Weights of a small mixture-of-experts language model, trained from scratch on English Wikipedia: 40 experts in each of 8 layers, 64 GeGLU neurons an expert.
Below are experts of layer 2 (counted from 0) of a mixture-of-experts language model. Rows are named router (the router's row for the expert), gate (a neuron's input weights, with its number), up (a neuron's input weights, with its number), down (a neuron's output weights, with its number) and show model dimensions 64-127. Each number is 500 + 25 x the weight over its row's rms, rounded and kept within 0 to 999. Numbers have three digits each.
Before each expert's rows: "comes after" lists some tokens at least twice as common just before its tokens as in all text; "raises" lists some tokens whose logits its average output raises strongly, later layers aside. This comes from a sample of Wikipedia text that the model never trained on. Tokens count by the router's weight.

# expert 23
comes after: "\n", " |", "|", " H", " M", " B"
raises: "ated", "olished", "ates:", "ensis", "ated.", "es:"
router:520548485474495514540494499501530475480509504465441467531521506480493493470530476473501488508439481529509550509503505472510464504495501551460504482549482486539513468522484506493484486494480511
gate2:484542503524518538477523507542528530477488473492470438525494504508508545486494461455506495515512495513501518520506485485471491559524488542502472493539481508537547465575489483533514479503451519
up2:495507500478511468551487487515540504501515523497500513485506478482500471511536538519455501538503470482534505496522500469578518448480465504464542499472517508483451526466495515476544497498512475
down2:552516517506460539510484500544539495499468482494503506478527517476478528534496493495519496467500485490485505515428445470496506506517547466509470539512472496513465490516458475506514469471506512
gate3:538559518512498551537494490500513483496541534469483496537485501499472506485512457495499469519490502538529524517484486484495445514485488559457509480529487479558520482541469499480487501518473494
up3:484513490460522502456482499522487524470528515488514464499503506551518520496526449495471517541522501486495527512553509524501486544518521478474469524502471525533525485463517492525508496476539480
down3:518513454548516567504491500457550485510510490496530494486496459506487501487454499487520484458472504517446487461489498480542498542504517469494494543518504542483489498504485499452498498512494443
gate4:521554509509496505502526499514506487483537523483492476524469485495511501505533502494480465500492494555494509479502508479515472580452470557465467497463481548510513454506474499493495507520463532
up4:491486479519496507543549490460485488458500531515492508501469476496513500494504509488485484486509507518473501460479513468485518498500450466501472562450480515499448478488498516499485517453481472
down4:515504494520529473503506542554529478479479500493491494452534528498488523502515501497497529469526494484486519511466557519480479469491470498494510592496496502493512515469467442494493497504462505
gate5:466498462467477495507535501521475503464477489486466439477554526476486493508512518517499516500509513483464505534483492526498513478538528467474550528516488503492502477513532511527485423486501500
up5:521492540504502508492494473529524466488488546486540506534442481533496508504513514497486489516470529529510495482472522463472493513475487522507466469440497503475445534510506497486506526507500559
down5:508510484484489547507481504541481498497515490511503503450500525504517496503510492493445501509495517499467453536475512504500499451492469498499514547512490493486482460495512470514453431453544519
gate6:496553495501516513496493497496504491463516493454485479511517487504507503488517456469489492527524486513542508523515496471488456531495448542430477478550477504540521469520489484472481492486492512
up6:544522484512533507548477536484529518547517479512525483528494537475477509514499460508513451471498469544513517497510497506507498498468503485480517500458518452519452512532451517487497531548491524
down6:492524508517488525460492485513544495519512492521447503505502541535533526473499521506474512494504536514502500508496466508487525509485531496499511495503480538511516488522515464477544480548514522
gate7:518564475507523515497507481505525481512544509488460496513514482529490529480530465499494487552504488504526485503531494487485462548505467557464488461528455526543538482518466487484534488496494501
up7:488527518491521504469479482452498482538516464524544499518484523467489551496555466538524524510547462542539502482470509487519494519482520471508479479432506493493475509514499505502516527526492551
down7:505491529520510538454485522467501474508517512478482503492490506505524525431486524520488495530491549549477516450491506451544513532419529487511460516479504504491566502559534501505525476480485510
gate8:518499515511505552504465505531479518500535510526483401484536529513487478488502497474510510496433499506491539499494464472499479497497525558493507495495534530519505493536499486479472495528493522
up8:504502502540487492498513498552514490522491507519469462489493484479519478558515506485513533458496501499497510523523504461486491513502523537529521511524495454498520493527513533535506504524513485
down8:520466453544532486511534452475484497518504476518485505461523476457487507477480493511500476510452518482481528476524496511512523500514478493511492529474505473458519489506511513467491492531481473
gate9:541508470511510525490502494448494511475489482491467478523495458510500514511574484501485516496481488519509481499504518466540480510518489501507533508487477459509481508509508515537540504476508538
up9:513493471516516496480472527468471516490499460539501518500472456487492531480518524502530508442478472474539472493486516459523506519479520514495529524450494470506479579510509480475503520487522526
down9:474485477486507512469524505482476474490487479485548501528496461520573477523482511517466483460504506481471483462564481517478497504553546485518502502491532532472491535515539483480490537461481479
gate10:536524499470491500501476460526501481498540507478497489515500526510483491470563468546514477537462488510493522513527530452505466533480451506484487487524478497533488505513461529506538514532447530
up10:516532488531455522510517514535549536509519465540514511535471492459535501551554495483544509474528469511510493529525500506507484523462493519521502457556482489515474503494490507533520508539495474
down10:457502492487518471503484514477548486470511492494493474558488529450498536488503524523490481494492494516481521486469510525494514497463524428500526458440480494476536503495486491466493438496495471
gate11:527545497504512523507489477487530500499557495512464485529511529508471513440545462472515474488513497532518509522510481483502454511486481541454484488528457509561523484511485499498494529553498519
up11:515492454473470497518539481523484494531486480489495486493437508481499493541523497513483476526500489492541529512509524493489505504527521498473497546521503471498482495488463501486510533493491534
down11:505507484501537453471489492493485492520504517502485508486531507499480539523507519522523478496509494511470512503504517481503526449483511521502472527514491525502487467443454530445502514489476516
gate12:484548512523505510510523493483507485518509530502501498529508512512505522505533472462506501523505474538539500524531506446546490504521469555447459475490499484534469539531527528498508484513463513
up12:492495530512545464502492505475500578489499528530448491490512525480485533474490498500522488494446532488488515498503471474529516484544491511496501502464560526469483508486489476482501467503480510
down12:496507509469479536509517495539505493501471524489529498508483512515508543492491495472516500493487539507490503526497458532498463528511488483492491537511521509493552522534490470512514487495459537
gate13:475481550527469560536535497519525513475490500439469494485526527488528507527521558495494505479524527499505517485536559510483506502525518493505527507547519471496507548526503475519511508485464478
up13:475523529468479519502538526511505499511537531518498496480507463502436525506505513490507487525511496533519543473472528477467499517477537511532535509501463533490504535461450486508483485527477474
down13:492497503548485477458462448465515515510485521516478510476525506488486521478485522533508530489458494518492513491432512505497531534512497547512475460462484546489477444476530478482472521543499523
gate14:505501520457497538475509517473487508497510514458511450489510516457505509517515511523508513516520488514493521531481472538484515481520489501484502470556511509522500460526525524536530508515465525
up14:485534475494534505489481515526547475489523511553464548538500480504497517475521505497502484528482470539527490500516522466537487534478489531510467487456470514506548553537491473466465536502500462
down14:463480531518462510511507528507522510521500503494567527516514471470455539486503517472488490517504512483494536501512540504494513498467541451516511496473530503475469530461487532524463502492516428
gate15:524541504500514555543482539491520475431512507494452493551459521522492509491490497519489460497473508497514518507488491461539479497476499529450462541502510520520518522554498474466480511536500509
up15:488476468495490529485462538547509512534482518533517532538477492501501497509493521452518517511503520449475499544489489489530527468505495529518480505497540456475505549506547521503516519510513475
down15:486466514506488509520462506446559504515521490502472520526468512478498490482489563525515482465513489492510535510537487481503530529524463558501474491454512489477507503510515540470460502485507509
gate16:534569468496483518476529493520535478503545554491461485490523506494513526462538486518499467503472503548503480517523535513516482522458496551470472481499472478548507502543508523471501490554491496
up16:507488502481471484500487505465453496519486517466521469499512512494487510521449501518503508466502494492504525507497480525514503545448511479505506492448565468467503504507540487474476525514538487
down16:409480508516520481508519519494540500489512511508499495504516547470524485489504516470490520456535497500477514474516512558504526494469508521517495507480527478519472557498491503502508481481520505
gate17:499536519487494541492498511491523486500517526499495473527514500477477493506522488492533485528488486518523519526486466497520489501479467552462481488526444500547525503567504538491513490504447512
up17:526498469533520495508519490521469511535538477496512504512455470540552525480515475502451466505529492512523510446547518467494464524507530493491515525498527475500490524504462476500508519496537507
down17:503518506481494503528500515494509477458486499479493459497533544518527479492485490482466517500497472494473474482455498528489480537482523512477497477554491485513518528532479470506523442511465529
gate18:535550501490519528507512472495489501503523511490485490536461492530486492509543478514514488519477486549509524482528488501538444542474480543467501490505486493535517494536461523498508519545452507
up18:481507496498504520462475496532488519466518524484499459492546528527537505475503501487466499537503526470498519524484506507486486498525521480466497512524470528524543470470551458528501497447541485
down18:534498470509465513494490526432526544505478481522490488501494481524476506507482514526499484432454535489485462502448485497498497515542513493494446523517514526489531447524488469462512524509565450
gate19:522545477471521549486498487487494519488512480468513480512504521513509495504531474493489470536509470499527504499524520492553449526493494523452497478524487505545506501506470494505496518490472512
up19:521516503504533463477525527503505450458469457464504505482498519528529458498503511511516522534529485477512457535510516523545493546477514496513459491538522496515464518527525482499510501531540494
down19:479497484517504517445455476478522481473480482516471509484417498474514529515524521531485500497490467554484485506501517494545531474481478499510474496514510517497516509483519504492502554515482506
gate20:529554518482484537511496494520496486483520497497482472529454511501461500468551471494530488530466484523520510532514522477502440515515489529443484476555485505556521495501459487479480503515482506
up20:476528477513542523515504524485547497491555471476494500528512541517512507561520472543463463488515506522523488476457478506516465502495528514520532507496494441516494479526513484524543535511486540
down20:540479469516479501527500522472510502514537492507527552523415526479469530532493495452527484505535506513516485470485490485470515501489478491522542508495550506474486485489488512487539536560487494
gate21:541478505467529460559483481490512516503523499505477503507517448511458506461509521544486469477502467527493487470429512452488517483514521497503522498496453466489502494472495475497487526454528516
up21:448523515480455542453521494522473466476450505451528469477509539490513482519525524440526545524483544481509483543533475507506502497520491495470489486514541550504514534531519523529511483512491506
down21:520481543474472541526479472571489537483482502521518518467442485490482521521534500484507537476493507467516505516486505486521486516489505477517537430483460506495525486443482473530476515498501530
gate22:487524511478520555533454516487508485469522549516482498557482533519487514478509491441505494497481482480530520495562542495487470521454514572459530489498458512503492490507484478474491513517493499
up22:496478514550499478552482536512465477498478481466493484488486512481537515525497520467486496507518497481469516480518506476508507479481488498525484502476544473462468484473458509471497526487499507
down22:456474524565479469487460467508481516515496468525491530467524490499509510483550510518531500538491452505519509512502544525466529514478478512499502511493503488490509472532470457482525489526522481
gate23:511527442499543500494496516526527501512544498483504532547514532537540466465487466450500493495498481500492472512501505473524480539497497518472460494478485513515528494523493502507465505493457506
up23:500526558531472538531502493499490460493486494493492452495446522469474513521562456493497466531488478498487528494478506513454449490472486528443496466515495480558499524514485494487502478524477533
down23:479479494506523471476533486513516493508521533464476496526503494467535560537466509502486437506492544539492497512481521489470514497515478491511473480473468484498495450526474517493512439502489445

# expert 33
comes after: " the", " his", " a", " her", " The", "'s"
raises: "ter,", ".", "n,", "ters", "tern"
router:514542474495490535501484495514511478494533500486464485526514515507464537473516468474485462529462503531510559502507498471488473524499474552467490474527466502522530503525491482483495492517452507
gate2:528520507512500539487531485481524511503529530516452491510517508506489513450495445492511493492469524537489506524531500485481490559487475537483516484553470503545537482523480536504506494515492541
up2:494474498508460520466466474531471469524478495527526513498529491482490510546494532484532536461476504481489517486514532448482535499474531498533515462515505543463543504502549506516458472494491477
down2:542516506475510482551496475520442476492524515518476487503537550533463522492522517514488499512514514492513482457525509531504504529511484495493520504522444519492461478460496465527465532497525508
gate3:540540491494482549506496516507493520515495458482493506476502520502477484506560457483514513515498486535556487541522495509503448526511476526430507492519510482559510509518487516508498525499485481
up3:513458480481459485507513491490463483500501476483523552475500488486508512531510530462516534530499475528479485562515517547442538500526495454534500494500541498497514524478531534505477499475514491
down3:504501508529533481489528529470490509518486478488490473496561504525477482507447480526458500472463488459520447499489514477473475525505516483477475530515492459497454480501487511547520460494508504
gate4:546488494481508571470485496465489520511497497511473494531515539472505510452474488486485471435452503506483530479538511471500494541536524536477464475509495487517502515483495521489521520520480530
up4:539467493499489528481467477492482496538497474533495461531511532455514519487445515498492484430472467488456536470511522464503507537530507492509465496484520478455500508474526510482501517516481502
down4:487506511493504534453495525494549491472489525517527462515476507473514524449500532465499512511495474496492484531444470484525533518537466500488519459461511496507530520537516476513510497489468516
gate5:492526513465485521507504478474513494472495471482431468531471526502504518503522476472492495528503484506480514535495470528513431536500469530431504493529476487572527489513470499520519538497483523
up5:526517528505519535497492507507515518487526513469514493509526483470496475487514447578481469489507507512539485469507524469501483473523530525510550528485469512505488477490474491481502473545543502
down5:521493466466491467492455470485460477516498486506459508519468491511489535520526530535507486536528515540517529497479504549505509484511531527506523492482536465479528516530506507465520548554473472
gate6:509530532460489510524538475504534518494493521506424488514503509498499470496568466511491505521477490537519524511490472482540477543514482545432472496494494472576495498514485484470521506494489526
up6:472504494488477510479497523496495480507541483522539499476497509541503505492529521521540542512522494453519496551513448544517492488519495490488515486486528512501488481532467557538494528469475471
down6:450484522543508517473487578498525521533517491499518502474569539539507481504467494501501487459540561468469489520537470536499486482475501496480512499502500524506481522475486518553534512468519536
gate7:505523484483495482498485496500508488482508495492462422510483511510486476498510516509497492531469525500490507531511500490526501521508488505468479474506464498511502502577519492494509492495428509
up7:506510483490493558504526528480496523514515515507524544508476462518516515474517493530495486484533485516520497484497510511490491535468503529500532528486507486521522490488461526508523484521534504
down7:518503514515522566480481517533507511492509479506504511510517468476517467530474508483528525470458507484467531486466462519457507503480488492509503533506508520500512458506464469521483512507507499
gate8:525557486513528544496507542475513523468498553487476519532501483523503502490519463466456485547490512535508530542514492470530469505477481546456461475523485493529489491491490477479508501494469526
up8:496504486539536474488523558480518493479478490483469544513515495520483493513469491478487507501481490484471533505472480492499502503517490521485465484562533488488485529492517478499509522471525475
down8:468509505448532462493479504501525557522490509527498512490467511489508500484517470509534524544507478499521505498492505518523516486485466508509554466490492512524471522493486485518475503498513558
gate9:494505510485491491495477473484571520499454475484503517544500494467488533503485508494515476529483486532549494491524504469516479523503470505492466487488495483515477515488515487494531502583471465
up9:497481475498512486493453483476515516518473455517516514521494536489477535528457517493506501533482514537491478453505519500525506519488492472525482515479523457481474539482530483494510512566474463
down9:534495482497481529452514519460518506495516485515529496479535476498476465474475518480511508516468466520493462522448473491490506511513534486515477495524461515468512492495490495523523524510507556
gate10:498501481520515508458484495526523460498507496522500517496529485467499576504500502474499496526462519523492522497476515436490503486534502547526508469516474506483507503494560478473465491483489482
up10:532524526479483528514543549476499525490494466486525457520491495527517464512511440491498502486538465490526468517506477560524516523506493457503510537487527494512521500516485503530530489506520494
down10:493526493489490495488521454504498511528490492476441488484500538467514541508533513457528517527515512490463473535541516474494468525496445546479485468505507533514495506460496508533533466473462514
gate11:513534514473543566508469511508503492467492494486494490538508512508494504479528479519520505539490497528505507517541505469512448534492491519470485500531482468551513506521495469516497503537493514
up11:517512446507506483498491509512549573500547476492462476494493498511501513460519489475477500510468451504518481502480468504535511488519464516490515494505488515510475469489513508457536502475494515
down11:553526514497521519519494506518531491480461512481486481496486517467558528493482524513469492527507489459498546513509536503519504513517486547464512501514530528520497508535562515492518449518478542
gate12:511547519464513540509477485469513495488504459484456492498480493509524509469534479484521502526475486474541496522516466496517475511467488526458508470528475484565518490519474513507488494496461484
up12:491489508492484517501516529515494517546469502535496484462462487532523540517472521433508514516488450481521500507483500543532550524483505500508481512491557485485514524564491498454480522484444488
down12:463519504459561524517516536541497514479481536483536518517538557496495487497455497517494516470490511453466457497489508514504484505485499457490511487512486491496480456476496479517482511456479510
gate13:501528496487504510507517546483545498489547529462507446516508515564489526520533472497491495566458536505510501517503495472475506533509492508477508497490474515528508486511496442511500469516480552
up13:527491511513485501488501443531419474519495491506508496504512477462495467512544532536501493454506481511454518460520534514476501493460531506493477487493528530494474515505487491513491530517515477
down13:494489514464504477487455547517489489483508495503521465469546480464463481452454517472518519508480506466489502477491474512536518517518480492513506488466469500501518515491550520493506544523499483
gate14:488528491495509561508506513489496538486517493490464462523490513500525508475519463530516489518479481540482519511507491485454452530509491539450514498530465498544513494551503514452490482497460534
up14:458489499518488511486454494497487476506469481506511493489529508469549491522468510529509471478565519480464518489484527503492512507485502524532523508483511535481559481565547462490474495483476508
down14:556515499532516522462497510497499524495500477491488501502497509490487463450443498516531511471489481523471510469501521503486494454464500481531507502513507545469517505477493528517477524482502558
gate15:486508494465456494479534473483484486495482530488490487505450529529503495527535502442533534547494482462521510562521500541489492475518453513479490445523458492508489495534508498506507480489494471
up15:514476501471469498489502518478481468539519478520487541474477541486540523511486568502518505522476490489478469516495485565516506499497498523544530488472514519474515522493501526488491485511495487
down15:524508459496481465460465481533515459512510498505511511467497488495528567493524548518499490518500490554477551507478486493522543512492511520520471502487533531485571528532493513471530484534517518
gate16:493506488515474530469533536507510512463516513463473484526457531518544508510491493462489509499452503516476527532513481476483480520518457570486503474524513514503530468532495473515487497483413573
up16:489507544463534510532450450463515477495480465494496491494490511461503448456516498528486505503531492495522478480534501506493492442520492471462494512510487477533446535487495539516556515534518463
down16:487513505495509544462485540467510457482494503493484519477506490461519466485495522534503510489509495505453512518490526466493475558469473488492461496542458471507533454527474522535513510482493541
gate17:479488520504484513492547477534502483489513519492504499512500497523477524515537451525513505523511463471510500530510469473488501521498478524505521468494464504512494483506478445493531548509530561
up17:498520495497513484529482526419479521494457500498497482521526529471481493509505545514490464513504518535503503495484510487536477519509527476474476522506523491531481527516546518478492477457507445
down17:479511479552512469490485549498545473490482470501482513503508504485475505481534496453489527506448524482475487516466482498480489523505505479514517518472483486485503499491538525505478505542545515
gate18:518555521469520555490493511486532513484514521483460486512509491505483497484522448498500490519497478507517517502527503495516441524509485535437527499536487508556512502513460498503522507504478529
up18:525495535502544528505483534523519467518540489530484490478450531510518491494465497458478506534548508466516499508485520456488493476504462519502477514487537544514522546488518501501499530485475473
down18:492491519459480476542496457483546481507477487508515513522496565476456493486523519483532531505443486470518515500482530538512515524538495499502503498460480490512480504478498493452503483483498509
gate19:531528531507489572503507482501499499516516517507456495512494480484462511473529486509518498506468487520523505506511509482483479534526499531441519503520504482531529518560468521468496465510490516
up19:537477489553500523527484481499465467521505515501464521493515507486463537458453504501469511497490507511486506483480521475461526500518491512522514516513541478486505535513544507469466469470479546
down19:566511527485525538494522465489492509515504498496502471457517496511486500518444532452486518493448543508500501531492521459420481492558524511504479477473534522482509482485524521503531496531493546
gate20:532547511502500543499510512485500537473516533488486491529485517509480501498530478481493472501471505483500530521481474481510432515472492551424493502532472501545523479523456485521515501500461498
up20:502492498451488520491476430544512497461497457523523465467535470485483520494484443506529514519520498516517507493500510545523481508553542479490472463493466479509495512491498521494503494488528514
down20:514489468507504514509499471483510498499505482497433503468521514526528514513480507461510480513553504493454519477548484520489505518461473499511525460516520531477557493477461471507444497481481508
gate21:521554492476491539494508492488518508502536530505474496533503490525492483475541458473517506508467520520503500506512472481493459519499471544461528482554454463538528479520463520519539517506469540
up21:496512537519547501506482506517502521476507483522481508503513510484520570486530511543517495506547447506488504488482524535503475520522525475461480519497538495511454476523465476475454477530527474
down21:514497499490464492512503513543497501506467539493501522502487509471533474520484463500507507497564493480494512484520490497445493467479519512484519556550506463513582453532431510483513541503504525
gate22:534547506504514529474504499497510516466520534458465487548510481505477490471520470487492483535483526539501474513511495504479453528496492554441501495534434490555492457520475507514533485507477513
up22:557496500491512518490460485490511555503473458511491506546495530468516471453525469556519457468455519478483509548538461508514465524515523530463546543499483474506455502507493459499497488519498521
down22:474504501521537506490482505465472489520488500460474510481541528427514523502510493498514519512468498500491506528492513474484505507471467474515473479473494507511474493482533530508486482518481523
gate23:522501483524523532499520515559541508520538518492520529486496494486493532514458505441477493457518493525539516488487502507514512521488478525520471520470543493486490506513534511495544523525529502
up23:541496493529514539528497497552554505512534520507519526492488496489490519501491511468477483455526487530531502498528489514503506490483461531510497526462529497475487498526500518455575525472529503
down23:491507494501491472505482486470497478479503512499488519543515501557506470497528482513492506497480464522533470497504493543554526520466546504479483549481517473499472494493522510498481562550520489

# expert 4
comes after: " the", " a", " The", " his", "'s", " an"
raises: "n,", "age.", "ings.", "age,", "ings,", "ing."
router:530538498487513539514490511539496472491535516493457485531480493478496509454528468494492476511447516533510524521511498478496471509482496544464523459528457509542533483544482485486492499511432513
gate0:521536460509503515517505525490514490496514487502477513496514500496513501484532446502544482518451518556504484525525502479537488518494463561491462480520515495529510525518477490517516480520528495
up0:473509496517496498441517524488465519513464445492516504539511463473520482518493490481483495477543495463451544509512533541514484475550505494492520526502519510499507508506516517506469496464463483
down0:516516514519536524499535501455485498530499480492492524491523520491494503505494507507481471490514502484510476511548488500520497473466475516507466486523457481510499504464491493502447518506515535
gate1:528539501502519542469484468521514543495520512499466484507489522517482467497561452493527497530486516518556493528495481501488476483487495542445487466521493480549503472519474478496503448524476517
up1:485502498477464469493540502471457505493509488476515460516501483506529530499466512499524496507518522505503503514506507488521480509514523508529554519508517517487519457475514496483517477512482489
down1:468505477471486526459515487452474536537478497520539500534531507454500506481493465490460489474482540518513508469452469457484516462532493518486530498536506543510526493475556489510479493498499464
gate2:525544487490531507474529532497517507494525514484464507490491510489532498473517482476486486504495489542515486534546498501469456499486482538468470460550486504540528463550466477520461527496450509
up2:510514528498506453558445400494500521505510461492517515557496546518464510527512484537513490543488478500499512488489510501532481486499487504482516540504519484492469504441508481469505466548522495
down2:530497544534489465460467474531502484495486491506498526510494541470471475496482510509487511522473519481510510506479543450485496525481484544509493492502503509509520526511531501502503476491486487
gate3:501553481491507532502487493492517499472527510476478480523506497516491501508532469485495479545501520520528526502502501487505454515481480554438501476542474501553509475526482475493525483519464540
up3:557506524462506506523523513505494500509508485525470549471473498538509494494495531471474517516474477507481475482524513519517510436519528514494516508476525473496492548500456528506446514473496520
down3:515513505479473496512450507537525463494478513491450484484538511471485510485505501490503485482492505493493489511508496502464508531464452501484519484504527490495498506484469498523528495496491441
gate4:501528498480493529489527500517524511458493493516469461534454502482496515456516470442487476506509490535502514499559491470498454501526494512462503528525475493527536469524458500489479498534509508
up4:543497496497474493523470470558485482546486460515530492483534502526502529516494499517518527487468515455509498516517452477527526512529570507510485521511521507497521483469525465491450490476475537
down4:493475500516528512465530505503516487487496493496480526457446512468450497479476525531528505550494484501517491485511514439515517481451478511537509504494539536451508466508516506489496479509471509
gate5:516543520523480511511513471500490518497517490510496497510505514464496483464535479494536488525483542525527506544507522457516465514505456556455495479514465488557541494526502491491509485547489475
up5:503525515470531511495475504476541544499511502497523505552479524560469487510514461478472480496518475480527519477540462513453478497525508500488459484515516483518474487486463506531503491467489529
down5:502486464473503487552475504482562517494504453521473516514471492529476505509478450492488509494518489501517498475477472496562504548515528506516473551470496523485525493501463467492501495542487490
gate6:512536504504512507524488481507515488466507536452504498530439523504507506489561516465481479475513457525501525557517541477487466479451505527452497507528503494507514530506482509493527531523464531
up6:474497481547477514528507519504499504506452491510494537520480528486476490493439484528529521509546539508481546498513489482499508500499467495520501526527487464512487522544492502497507466499520496
down6:531513500464519516523529499445485488472496509484480477504450521510530499524528535499470496500495511509527486481531475531527472478518546506483492486526470468494513532504491532536481478504483488
gate7:526543542480536558475533540476531512506548463477472498508511500517501484524480450500519509523512469498496519497511471511516467506498452536477500519524495487528459497515473515540502495490469510
up7:490525462478479457483507460517503508465474546484529473535534525519501547466528510484482474527489497523512483542513540476493462530489513516458493488503522533527526498496471528495525477521538480
down7:542546489481491508500498523499514483477465509486518480482505501526536504480548538532497508467560500543482504539498507519492450535470467492487547499519499516496530476539511459479520462526512549
gate8:527538497460505534492516498526522523478542536492474463515483526491499500498508459520512479541479502541522518512503458483499436510499519568446513508531505497535528497522476511516524467507480501
up8:486532532521534494514488478455495502462500479456504491520501459518464464482532495464507509488538499462533506516485524489551487494467470458472475470541468501526472480507467494509482518486495536
down8:483504543454446489523476496502535480476484515477487491516501546522456518460541470498480513438462511508488566522492501497492483523513522467487537530519490478521459485513491486478503470490510513
gate9:512502477543521489520502496525517476497508517470492536488464506506480486500508487500495495510509524503545485507551530478447509489501474490496470506488427513483503472514531437505529471532497465
up9:526502480496472525517517490487470500485507511509495538479541499469503505487448461503514488535492476502532516523526491435488518542515438476503505536486547507493487490491518506480531471488524477
down9:523481528477505499511493515497509546513548481494476507475442481522500535522496519470469451477510506533471504478484508492543515483483526539524480507462492495484552461493487479490476477541508544
gate10:488548504474503515507495475515508512502542515475480487556453515523499512484530433500496498541486500533507530520525486501500466516498500530473506505531473489531494462518481498509504506500492521
up10:483498499485535525470560516452538499468472471488452513486507499476470541501498526482497483519450502494517515471469535507528509485511494530497487507510508487501500496481513532469515491540528480
down10:476515516532520484524483474475478569473474500502502501461506491523523474509553510501475497507447518506482479493517491533505498517471517526480542514514430474511493535497487454505455531479466518
gate11:527522482509505527508473519514494489515522526521506513543498488497491511545537485464482502506493544526519514484537508485506442568467543523484474464536498477534504460502486487554441471500509507
up11:491506535466503505529487479499521460497545466490477473482494519480488515488506501528508501523489505480545495483485469507456476497506521513490500530505521498506487483519501475530503480511527579
down11:483491461524524474431513491512537513515503480499504501532538520492527466506519500506493501508548523500516475478547487460480496537490496525522475472490536531493540498488486489496530540510515479
gate12:467513479495529479555488521513550495476516452506461472504442499528501454545525468475486496510528511513508482486536495475565483484501473500479473543531467499527487492503456491500465525511521501
up12:453471476524499464508506520507525500526490540520498481497483485545503497505492495499449466504487481491482467483512547528508528457498489477506462507505491526473496475525489527473502528514501486
down12:503524535474436455511463505516509498472497503475478498501484525508481483511537481491503495556480461470487501475474500512503512531481506503470459451496450477492496483495518504453481504484484498
gate13:506538493467496545461501506522527524482496490508465496534522492520501487500523481497491495505490525509499501486516493513474473520503496535487486500535500504525517507513481463511509545558483527
up13:474488478466510485496514489501492506534466500532540501519482453506493495530504526491495500461498520503460483461494545486458522513535540492536448480499496511480541487502518502479467547505489486
down13:475495493493510511472558522506518482514499494514523531486460501541502560507516527495509506465535520482482534513500515515518527504472498500521531514468559504519478455481464488463521450495552511
gate14:521557485479505544488515501506529499518532454484496477523506498494498470514531483485517483525476521533526525499528498496495456526509510547462517503535507496558506487508489506490475518532464491
up14:512499481514483496500524487529511514529482456505530474487544467500518503502482507483489506509451559510516473472517493501437515501510500483521523478513495531487505497494515501485483486469458436
down14:501492514506485490490554524506468486473513528470536515474480517498473476486499492559488503470559504513505528457519483517516515491465505479523520466453515474481477490481497499483509471505515539
gate15:529545484518507518474459526515507511478515490503450488509515534474480495512541502523511497543465501503545527534520474489495449518503514529461495490533463468511490511508502481523512498537482496
up15:546500519533507490512495507506478532467478474470454507479511504497509483511531512544514522506442538516544491544510485485462491503478507487474538501536492471461476526491508467535532468527510460
down15:517480488537500445502490474525480467505512501491513480523538512510487536491509484492528521515501520505499503520496523521495519508557477448506546494518522429514466480493461526478570472479501486
gate16:540552485486504494507539553498502493487507529456486513539467537463517490502499496533524504511483508489475502499537482467518461507497496578467446507529472477542491478485511483522486456490477498
up16:534490520500502479518488529522487427494518501495487490468501538469498493509496502508511491465468471430452465491503498468527501505523491531485471464502445484504509462490527487522479496490484497
down16:533542503468511539517575497461532511514497513508516473492479505476506505511568474475490489483482459514499523529491477506575492492492458510478490536517488529508495528509490500522481517515500487
gate17:534537501494516540491496500511509522491518507504461495529497515494514504494531484489508488526462492525531529505550488460508450473493499573459492492536467480542509497495471490499530498517466527
up17:467481566457483507488494539511471488491483501497475516522507505483519537476507513488475514484518469540484472453476503491493519487535467500563522516442512511495508532516507502490489526509455512
down17:515491483521506545495512521587539485528521511524503522476454500496555515529506489537471497541539489481516497478503507490497506512495508418506438514508514513526525436523493479498489510494503505
gate18:547541495473505555483500485509523520493523535463497509534476522492499511504548477492509480492476513546546517526495476494527470519484523568467507487522459505537503508532498504494515486515487492
up18:508498508475517489509495506484492484522486490503479527504483476564459500492501494482495495528544490505495505491514616492498492508527491448516507528477506490503509490527496524544520517490479535
down18:524528498492491522489498518511489520494496523493477455532508505502552513526506453512456486493524478502531544481460442486495481494505528473482509505514444474521486510533472466489477517501530514
gate19:493551516507510530507492487488545514479507518473481488529495516485496466471527454469524500506485524497528506511515475488497450526514503534440478500538449494566504494498472490519509499477520531
up19:462503503520516504417492508461514502498456518516543521490467516501536494479509571480485498563497482486503506526504516500543514493476506514512447489508474498493528514500502534492511483493518508
down19:518471484513460511531534543516504502539532499542543506504498461546511551510503510533519509521516494503476474496532520468498513485459486470519457545535505495477464483503505499538475513476526523
gate20:536533492498476574509476482512535502489533533479501487529501488517512483477545457495483463496481507502555508492535486497518482503517486569449521490540487500548526480537464483479489487514487506
up20:484521532481510432472538487525472532479518484479481529508511516502473513466492492458527529539525517534525529537511511475530465515484414448527508494525488507487462500481490519503494535491502499
down20:496507531484473478524476515557507488497486509484517487520454521490507467440540483490546477499471479478499516552494487504505495475515525535483487476526451490508514530497489517467496498478500523
gate21:495531479478501534475518503490534484514529504492497521510505501495502525485514513523519516476530505544493574538523506503477473550508519533464489487553499544527502527556468456490534478496483523
up21:486492470495517467488503554457503502536490500522503510517484521483512470469503474520487501478519499463534536474517502490506513518519476467518559514512517505510463514463466518502500565496544480
down21:491503483491547537520463484529466479505502505505490511532509501477505511516490507494552494467483482485516532510460487551533514536483549520502476488495503529497533475480484555503473473547438445